config = dict(
    n_layer=8,
    d_model=192,
    activation='swiglu',
    normalize_top_k=True,
    routed_scale=1.0,
    init_std_router=0.0143,
    vocab_size=16384,
    norm_eps=1e-06,
    tie_embeddings=False,
    lr=0.00219,
    beta1=0.95,
    beta2=0.98,
    grad_clip=1.0,
    seq_len=512,
)
Below are experts of layer 4 (counted from 0) of a mixture-of-experts language model. Rows are named router (the router's row for the expert), gate (a neuron's input weights, with its number), up (a neuron's input weights, with its number), down (a neuron's output weights, with its number) and show model dimensions 0-95. Each number is 128 + 32 x the weight over its row's rms, rounded and kept within 0 to 255. Numbers have three digits each.
Before each expert's rows: "comes before" lists some tokens at least twice as common just after its tokens as in all text; "mostly gets" lists some tokens that are sent to it at least half of the time. This comes from a sample of Wikipedia text that the model never trained on. Tokens count by the router's weight.

# expert 18
comes before: " the", " ", " a", " that", " his", " office"
mostly gets: " In", "In", " in", " Awards", " vs", " due"
router:124166103058168103120107086096104108088130129144178129155139137096129160126149154192150126125161081197147141140159175077195099093112123098157159108132096152130104143128138081096158145143090146174152111126075125090136150106142139104167087120116149162071156112174187159133140156184153178133
gate1:145192104126153144093092159199088133180139105151112094133122123092145156154146068073120078197178130203101113110145098120144125086174156091106154118103132064083094134103110142089124142089149151153129137176130095102099120148150119140099094113157125139184121206141097204118113162129115129171
up1:135194125080147112109119118137129148078091135140131119118108129086186124154108106075106143181163100128071160131196118138133154109169144103182117109160156078075102141092134104112143098090171138145154150172118079068112159180164127144091049094166129110203107165145155196107158151148136153166
down1:112111144149130152134137074182119125163179113082130085144123127152123141121089082198053126093121147091144130074150076085111146092085147091145085147121115109118166122110131096072104097129176098129149165083148103119071146149122137101094186175118199103138106152113155148115171153137177093159

# expert 24
comes before: "2", "1", "3", "=", " |\n", "-"
mostly gets: " Genus", " Website", " head", ";\n\n", " as", " leader"
router:135160116099125119104067125095165122101133125126147116134130126121127155099138148175130163120120141153111145110136135079173089023122125117131109132131072168092076165121147098103154088156104191146159112137080097104175191088123141129153138095118055150096133105131150172090137146121149123094
gate1:131190105152125072138160111112072116114109149094144153108115130133112121180166146100161130144093124156112085140117136132123099137178135146067110134149093136186141101136074070129128137130182183117111154128076124182090133042027141184148120073110105099096111121124094131133150130125184149133
up1:149192088150115062137105163102113119117078143128153179158132118174066105176140122116234146121103125122108115156140137134123050139166110155103133141106096098135136119139159103092119137152119138101145157143096100188116148059084149176151117056155126130104113109115159142128134112120129136091
down1:138066132154102136143149151164189090140113144077148086129115121123137163139077147141110114110154151076197136093194117033116109116105080076105145091140183155076133160123133158164148129081185089143128142087104089125153163121113159124144162147178150135127103149116181064076074119097173099108

# expert 63
comes before: "1", "2", "3", "4", "5", "6"
mostly gets: " (/", "/km", "′", "н", " lb", "°"
router:143131124092120099084112129141159115158112107104148139161132125145116151091169179140157134144176106146088182120118105094216151078133100118156176095118101144092096106104147127063173134120112173132114116135113127102116121058097169139157113095110091131104119090171183126153084136146160117066
gate1:122128062102111121143111132135140150132098133107091105071135080127108190097134165050122148103093096162038105137142129118153145113159150110115127090108078186174134104102102128110150223130144048131081156128179140132124143097125196103141108090143115149188124116110112153147065117133162187156
up1:178112136125126182123148171064109141127175141088141157102133109115198083136121141071090143037165120142112160083200153138086103153102171123129182124095158153120105131129163124069104092111138113093167135093128155140162169138096196162102176142157134092166127143125107119162125103129149098151
down1:171100112113127076139120127144123027178149121053128086086154080121213113124114142126156139100104162122122124112155108019130192116157145144102145115123125160178130149049112188140102095062172136122102169102106107092134107098103085096157170173120146119098114159088131112083087117145144104093

# expert 19
comes before: " |", "2", ",", "–", " |\n", "1"
mostly gets: "Biography", "athi", "achi"
router:150149134088141092105123133060126096138129151122165181140138163162112177090085158182115172126167167151140186133149153102144129073079107106099139122154114155110109207144147081065137172113096129159169118162120120115135124094134194138157085104092085162138112096109135159160123155144106111109
gate1:088173188137112062137141156160091142126141132094090082183159112064115111165132167120140109139111156079153115117076089124122055102082165120103110153149049117100121127150123092167149129120190099164122069113145130148126143129102135118109157087126156102124122157126194128097091139148088097108
up1:127141114144086141148142122122114157156126155064113132155174149100163081165130163121184135197083194110166136095143133132140139095069158170149170168064101173139100103143123132100135129138174109082107118094095122114055137140182153190058141130117107083088099043141128120116166138092084132127
down1:079091166136125069115147049084178141131149088081117145143111142120111168154112133157125107151133160099107124054170124063150195094183141139148095162134135162116137151075151205126111069107125084127108120134105135119106165121123099124132093130111108089187093104068130142128112128137105086074

# expert 39
comes before: " ", "|", "5", "′", "°", "″N"
mostly gets: "°N", "″W", "″E", " September", " December", " February"
router:116175088094149114104121099115135146129134170125168184094087144153100132098100140163115141102159104163120146113106102061164137093068141139156138047131119149097146174112128108097179120163120160175140096149108078102108111114089142117159086104136065159107173114154156197139132189124156142111
gate1:128125083195184132136114135120149147163165139156147103172067082088091189094081155113103147134140135149069157173119155154152178177125107170170156119115071150129181158122161068167159080092192202135119149142100104142149106157094132099141088116186124147080145132126098113118112126186126190095
up1:134116092156118093104150099082171158129049130135167188127124143129166117136154178065142148124127109144175151077131139115100099156174111113169137116107150168090166144174069187070088111120124139132159150104150131180085162072138101126125156133078068143105087125105086114064144127121118144172
down1:063110134121109113106158109147149134155183093113136080075184085131097177143065156132144185169109151096118159143156091081133142114144117093204121106152155134142186163139150141148123075078153087110106126122136101103145185135099171084098133146106104103118089116069178122040097081105121069171

# expert 21
comes before: "1", "2", "0", "3", "4", "5"
mostly gets: ":\n", " etc", " Arthropoda", " harm", " Edited", " ly"
router:150178128151141122111123088107195110139140131127170128182074105174119207080136167158145147143135138163147148098118143104152136079081090135177188100103115169085086178078152124123161132182124106156165096166130137113209158096091143129146134076108076138123145104135147161148155151140151151102
gate1:103178180132128039120141100097132130121121128103101111127129097123175119181085112137112134140094048157165137138114140133153172112171095123139090110055087094140181050132117141109089154095126120083130112151126188159153182116020165106178126126091107117089109089143111100149099145082126134078
up1:179074092141100174148161107110135120092114135080100110095150119122101124154127173137096168071117110134106129150187114135123151085129148067095231141166147159144140159148173118148120144133114148198039132121067114157114119077157174173110151166141161114118088122170144107144090177148121110152
down1:087101124164099148136117036193166116145226113123126116148079126131128131097064137160166109118151097091158126102140122046135163133130155123157107106131123106169102170096154154118120108143142093176119155104157124096088122130144134091108194163172100174165144093126150097092072132145106145106

# expert 14
comes before: " the", " be", " a", " not", " have", " his"
mostly gets: " to", " at", " into", " would", " did", " do"
router:160143123086175111125106101165155105150148134160145152166079122135091139098085147091162128106160134242131149072142103059180163028112140130157114108133101169100084186119147088085153138154144091142114067169136088116164165093124181106144135131133062164125154158147196149135113127124158122101
gate1:145165078101061142132081080130073144103129155105125129203098129098089090128141163078175182141104145125100116095134126081112078138227144082182104126144045143135193114097109110130132145144094153133114125122172165145083152066111098120118134134135111155047143171186116056142136142070147129133
up1:152107108163157146169061159095143208131141151104123102115125096170125069119112126103158122117123146145168140161152124132114108121097127091144130118172088187081153115107109103104106096151172105109148099163159095163110199029137158112073177096154167086073098123164085143111078147176126119121
down1:138134142126095159169085046151105132105204136110142129129182145139157136112123153175141093115154131146091110096156092058084189088148130108139106101119144129095156130092104131142161066064160059128146157060130138149167162092114110102091132111202127149127120129092139133146123186130092105112

# expert 62
comes before: " the", "2", " a", " his", " September", " October"
mostly gets: " caused", " when", " until", " summer", "|---|---|---|---|---|---|---|---|---|\n", " severe"
router:093136147076132094094101122105145146105178179095130151141163118170122126112089142140089185120107150192127156121131073108160134141072130104158150079098108147117108191108128091074191121139157130136150076145114118068160156080122132124193106079087103159148124110111163151127086196171090104099
gate1:098094152123144170115136127117146142120095183093081060114078118146141124159121135079092135097104149121163117105126110120115126109123165160113098123135136151218156180146123114170157168094164074165106136165112103117245132097095145135160132115116105166143072143132157146148121083134059138126
up1:073140178108099177115139119157146179140110140113117165094131040104143130162150146115145112124103131131070122082168091127113113175178089109131116100137079186105121154152122152172070179145134105129123113127084124170092172124098193142114179093110085218153163105130133133116132208116123079069
down1:161063091172111118122141116121106067150173092075087157145067101108123140143066151163180130148150140060137098077188170043132174128124125130152079088140093069136122103110073140139160084100107140118147124101085150153186163133131161079136103185101138144102125124129105140090062136127148089110

# expert 75
comes before: " the", " a", "–", " his", " their", " this"
mostly gets: " for", " during", " at", " about", " on", "On"
router:151120093097166098126146137108168098118160131137188168156106138147089169112153155127148194115140146160151160128154106122176153102074130087149138108127067159116084195122162071123164129149122127155117128175114155090134124142098144139136146131091134154094185113126204129101113148162134099107
gate0:140085132099126110142109137108108139103157056114149091103149120129155113111116086114105143060138108122125160139095140116158166142163197095099169179131132146102099117167015117128130099160176142086145135071095134162131117130099120148136179181161130191132147138109108157139114108163142128174
up0:177068088130058106171125104099135133150109129130172137124215163064156115159103168133181104134118101102148120129144175131148136100121151143132153160129155090089159174121175174097157106167111145128111177101047135081086067089056130130147154122104148153049147117185122178098125116112144095152
down0:130082162117151120118095101190128100112113133121170164129128162073128126130112088149100136123119099124125151068127149135160132103072138123136136169192109109141076126188125121154132075070120118166125112204150093110096110142153119156118076107118112158122126215121173112068087156193104131134

# expert 67
comes before: " the", " ", " The", "==", " In", " He"
mostly gets: ".\"\n\n", "In", "\".", " throughout", ".\"", " in"
router:116157101095162115118103081093120156083121148078156166145137133167125139099095146157165163160144135173106176065128146117169130085063104140138165084098141150122108203115146089140165152156124189156141074098114133112175146120097118114141098082127157156094153130132158214109154171191118133135
gate0:116144101142096110114132065175073147086164125115114132095200138095086134173106160157100145103177145156178110150132120109127141074121175068143132084141172140091136147107137160148127110190084109112165094091086151120069077128102141106158062109086092146141073125164079150167096117130123068167
up0:132148093113156114049142079159113115135149049101204152098142113129091166131120115185162106131174124179196105185089121107107129107114105152081137095140123141105171138065171143146095106142070149150192112099110135143083088147151105109166092132057127139122139143128090144152124123128162065147
down0:087115133155177129163115068053136091108186127115177095138102103114132152136081168106136088111129148124159137187138090187123117094164071113128115162166157132121109115136137148181111135151104121137094148141133104143077099070097103180135115123113119123076135233121087126160131132096143134142

# expert 2
comes before: ":", "\n", "°N", " /", " by", "==\n"
mostly gets: "°W", "″E", "°N", " Preceded", "°E", " Label"
router:128155070122143088125119084124169111157126161137165130161130106147108132145136139136105137122136139185141163149098130070126091083138144092143143119127085124130095151142146088082193129142090123180083161195086140144177102103071175134174103081071097119128144128098114201121190153195143142100
gate0:138124158139063153137101176159100130195204118101203079092146054162128132134143182115082158055112086139110065128204143129144158129127101117178110080095112100110110147130130129152111130176104115137134118148144175137125111103121212198149169169150095093093123141127167107141121101130097086108
up0:158145135123094101147163191169160210128138117134148154128109135150120174127138134126092075153073148116040108097101165086121133120115132140105145084130155096146126109127139148142153112138062140054131130142134177145176111074119119135192129089124108134158121164144141056114144127112094116062
down0:106137130177115103125148070065133091135115091149152145125101133097163095110141127145150104146108074112144155113128078160182107112148061116168160179202181192078085109130141108104093062152194118108126187136135144164082107138138091143153125124107118132098023192104101110087089135158132142140

# expert 78
comes before: "1", "2", "3", "ing", "ed", "er"
mostly gets: " Phylum", " %", " Swing", " hard", " Years", " pandemic"
router:125209097069139102114106156084115090130166174077179141134148127186079150114081165150129163134153103151095182118128108063148149089041109153180113034107097186141108167088149109094181124136118160124159091145130121115127166100120160052173088138093088145110143114126164160088122186187168127104
gate0:124076089069155140094123159180097099156091114147048162095169126180103091136098109129155087082099165136122115150081135082146136141123150122065144133077090193178112193142136083092109125112100150114099173083103155099112088095147163132158124152108124132060132099128096100175137157131165164130
up0:174144123105070100137134132115113149185164117144163150138164130106125143103095144108096122200162111100169119113151146144048240120156125147212115126140194088134131077083131096149084188123102165140073162176133190119182199179101147159089136119139099156132112139136064127201133174103153054209
down0:095104155121174134131110092157116090108121173188152098132149132099180141187012072119152139151114105141076175140146087134106117093125101135126194167173121132187129141073131064221135060084179135119123155151141078115159122087143135172113163108159114149136084170101086094114138069150141112147

# expert 66
comes before: " |", " ", ";", " |\n", " Total", " Turnout"
mostly gets: " FW", " DF", " sm", " Turnout", " ITA", " air"
router:137159106060147107118116094125143118112145098117173133192152124110104139073100159177198139145134107147122189103122136084148145068113161099142185128138091113093125155075132093099188158144151146147138086182120123117111156140123116129137101135117081193121142111113144126141174173117128174115
gate0:113094122082153075092129128166196066116113141193154138129106068071163150128138131150133081143107185128148136080169150120182120121114113040060156095064096128118139130169181084122116111169155111090164143085143123101118135153095130049113144100121148151109114095106113170187109171180141140113
up0:135118214071138110103122151150163156160171145140140132153152133139170125078120145164171056153107126110188145118158165122179158116137052140123126095083126110134162080133148120116122033186181134058183171125114185093128171127133106108087133143064121062108139060122141114114139164121123118091
down0:112126146170106179191129133083164064121097172089133153093078124093135154150154131119109142136112094108088161096107073110167133146130089128156112137182109123104065103119121107147153094139091124193151169148140141095110044124145151144114105148111120114069108218133132115132145122159134184137